From a checkpoint of a small mixture-of-experts model trained on Wikipedia.
Size: 13 layers, width 224, vocabulary 4096, 49.7M parameters.
Below are experts of layer 4 (counted from 0) of a mixture-of-experts language model. Rows are named router (the router's row for the expert), down (a neuron's output weights, with its number) and show model dimensions 0-223. Each number is 50 + 12 x the weight over its row's rms, rounded and kept within 0 to 99.
Before each expert's rows: a language model's description of what the expert responds to. This comes from a sample of Wikipedia text that the model never trained on.

# expert 0
It responds to: First piece of a word, often after a quote mark or the, e.g. "L in song titles, l, w, r, re, pl.
router:60 61 41 62 58 57 32 42 53 69 53 38 36 51 55 45 61 55 51 44 38 56 51 42 66 55 59 41 55 28 44 41 49 56 56 63 50 62 54 48 37 58 62 46 70 54 23 53 63 55 43 67 53 49 43 51 50 42 49 45 80 65 38 74 58 19 67 43 72 41 39 45 44 52 61 45 34 57 48 47 58 35 55 47 54 38 35 77 46 52 56 32 36 66 45 33 63 44 57 58 54 61 64 49 61 43 73 62 45 61 50 53 54 57 53 55 40 59 69 55 29 48 53 65 45 38 29 33 50 55 64 59 68 58 60 31 58 85 52 50 62 40 70 40 58 67 54 31 47 45 59 58 34 14 52 45 55 23 47 52 60 58 68 60 45 59 42 70 43 59 57 36 55 37 51 58 42 64 43 66 61 55 61 49 70 41 70 47 50 71 53 41 58 43 47 55 50 43 79 48 65 50 51 51 66 63 63 50 44 63 82 66 31 55 65 47 36 47 29 68 41 50 47 41
down0:46 39 65 37 53 66 67 60 78 65 51 60 60 47 45 63 60 31 56 57 51 23 54 44 61 53 57 56 65 76 38 52 55 56 70 55 58 58 42 64 36 59 68 46 37 37 52 50 49 69 53 41 61 45 42 45 38 64 36 57 44 42 62 57 67 52 46 48 34 44 53 49 36 68 53 50 58 58 64 80 30 53 53 69 46 42 47 37 25 55 41 58 40 53 40 50 39 35 51 62 73 40 70 68 43 34 47 48 38 68 47 39 62 63 33 48 67 32 58 54 35 73 43 49 39 50 39 30 60 61 66 60 57 63 60 58 68 40 50 61 48 70 47 69 52 43 35 44 38 51 54 63 59 18 64 54 50 49 50 59 40 46 43 40 70 64 51 61 54 41 34 32 71 46 53 28 48 59 53 39 44 64 63 47 45 39 42 67 38 71 43 50 53 50 23 78 53 65 58 35 48 29 42 51 51 63 50 35 43 55 48 33 48 40 34 50 68 48 52 54 46 75 53 31

# expert 4
It responds to: Consonant or capital-letter pieces inside foreign personal and place names, such as h, k, Kh, ro in Abdulkadir, Ikanidrodro.
router:48 72 53 34 29 52 53 53 40 38 62 78 64 52 58 47 66 47 40 59 73 35 58 67 63 41 61 57 68 67 37 59 57 33 37 56 51 42 52 58 50 40 40 28 35 62 25 40 44 49 44 51 25 42 56 61 48 49 62 77 46 73 70 56 55 46 52 41 49 29 31 37 69 38 62 27 52 68 56 34 42 47 64 31 51 36 64 45 57 31 42 40 39 80 48 31 49 44 28 32 39 55 52 37 58 55 76 49 45 31 43 41 73 42 50 67 42 46 48 63 45 45 58 53 49 45 44 52 47 51 51 46 53 44 34 40 38 58 37 48 55 66 57 62 60 28 37 62 48 29 48 46 53 65 53 55 45 31 41 57 55 41 57 52 29 55 31 55 57 63 46 49 59 48 38 40 30 62 38 71 56 72 56 53 65 62 49 51 49 46 45 43 48 66 47 69 61 39 65 35 53 61 31 44 56 52 39 39 47 65 42 66 31 60 33 64 47 45 51 59 33 34 36 36
down0:57 34 38 36 35 55 56 64 61 44 60 53 39 59 46 29 61 42 33 43 56 67 46 61 50 37 58 38 53 73 44 61 62 59 48 43 37 44 59 51 36 57 66 38 47 35 30 45 55 43 58 41 56 61 41 45 52 56 58 49 57 78 40 43 30 54 66 56 61 55 33 38 32 22 79 45 40 39 56 43 35 48 52 38 41 47 64 38 33 62 56 67 78 68 65 58 68 54 54 47 47 51 42 46 59 54 59 60 38 46 42 46 63 58 42 49 22 41 47 61 51 47 50 49 45 35 57 36 43 63 38 40 44 33 26 50 69 51 45 52 55 82 48 51 66 45 43 44 64 45 25 51 63 59 33 52 63 62 27 51 64 44 47 48 42 51 55 62 30 68 37 72 49 32 63 59 51 38 41 58 84 51 73 56 38 57 51 73 40 50 53 48 51 25 43 62 48 53 51 46 40 41 37 65 49 44 41 43 42 70 71 34 33 62 56 60 49 67 44 41 73 35 63 42

# expert 30
It responds to: Adjective and noun suffixes like est, ant, ical, ial, ful, ness, plus the letter b and words first, best.
router:72 51 61 41 51 55 68 59 31 29 54 39 48 42 73 30 50 65 44 49 65 42 54 42 55 50 52 44 57 36 41 64 56 62 58 36 64 78 57 51 28 45 41 58 44 78 58 41 50 55 32 52 53 52 27 52 30 37 60 43 50 63 50 72 48 61 61 48 42 44 68 47 57 60 54 60 69 59 67 44 45 39 52 27 27 69 30 55 71 19 43 31 51 67 32 43 31 69 51 45 36 43 27 67 62 59 57 75 43 35 55 44 52 48 57 34 60 36 60 48 64 46 46 57 41 36 54 45 42 76 70 34 52 59 36 40 58 35 46 53 49 31 50 41 61 37 50 41 60 44 38 46 42 41 61 53 39 54 43 34 37 49 52 47 59 53 49 45 61 36 35 48 56 41 47 42 49 62 31 47 32 50 47 45 25 41 54 41 41 51 61 48 85 40 37 35 66 63 32 40 67 64 42 47 32 57 37 52 48 59 45 54 29 59 53 30 63 52 54 32 49 50 57 44
down0:45 46 68 43 57 57 50 48 30 84 46 44 41 43 51 36 39 50 61 64 43 67 62 54 32 56 43 62 51 39 65 44 36 41 44 36 56 56 60 60 47 43 48 55 58 64 52 67 57 55 67 47 50 57 36 56 36 68 61 38 43 62 60 54 54 50 47 48 57 34 31 60 40 37 65 41 67 34 70 48 43 46 43 50 39 35 44 53 40 63 55 50 33 69 46 52 56 66 51 25 52 67 49 50 43 64 58 74 66 47 43 63 60 48 53 49 47 64 45 81 43 37 64 42 33 54 36 64 45 45 55 68 51 52 62 62 54 50 62 51 29 58 61 64 54 52 67 29 60 45 17 30 47 28 46 50 65 51 56 61 19 56 48 59 56 64 37 62 65 62 27 41 43 33 37 56 37 55 25 49 56 56 59 48 55 40 39 37 41 51 54 53 71 45 62 32 73 44 63 32 62 24 47 63 53 57 48 63 73 72 72 54 56 63 78 61 47 47 58 58 69 48 56 49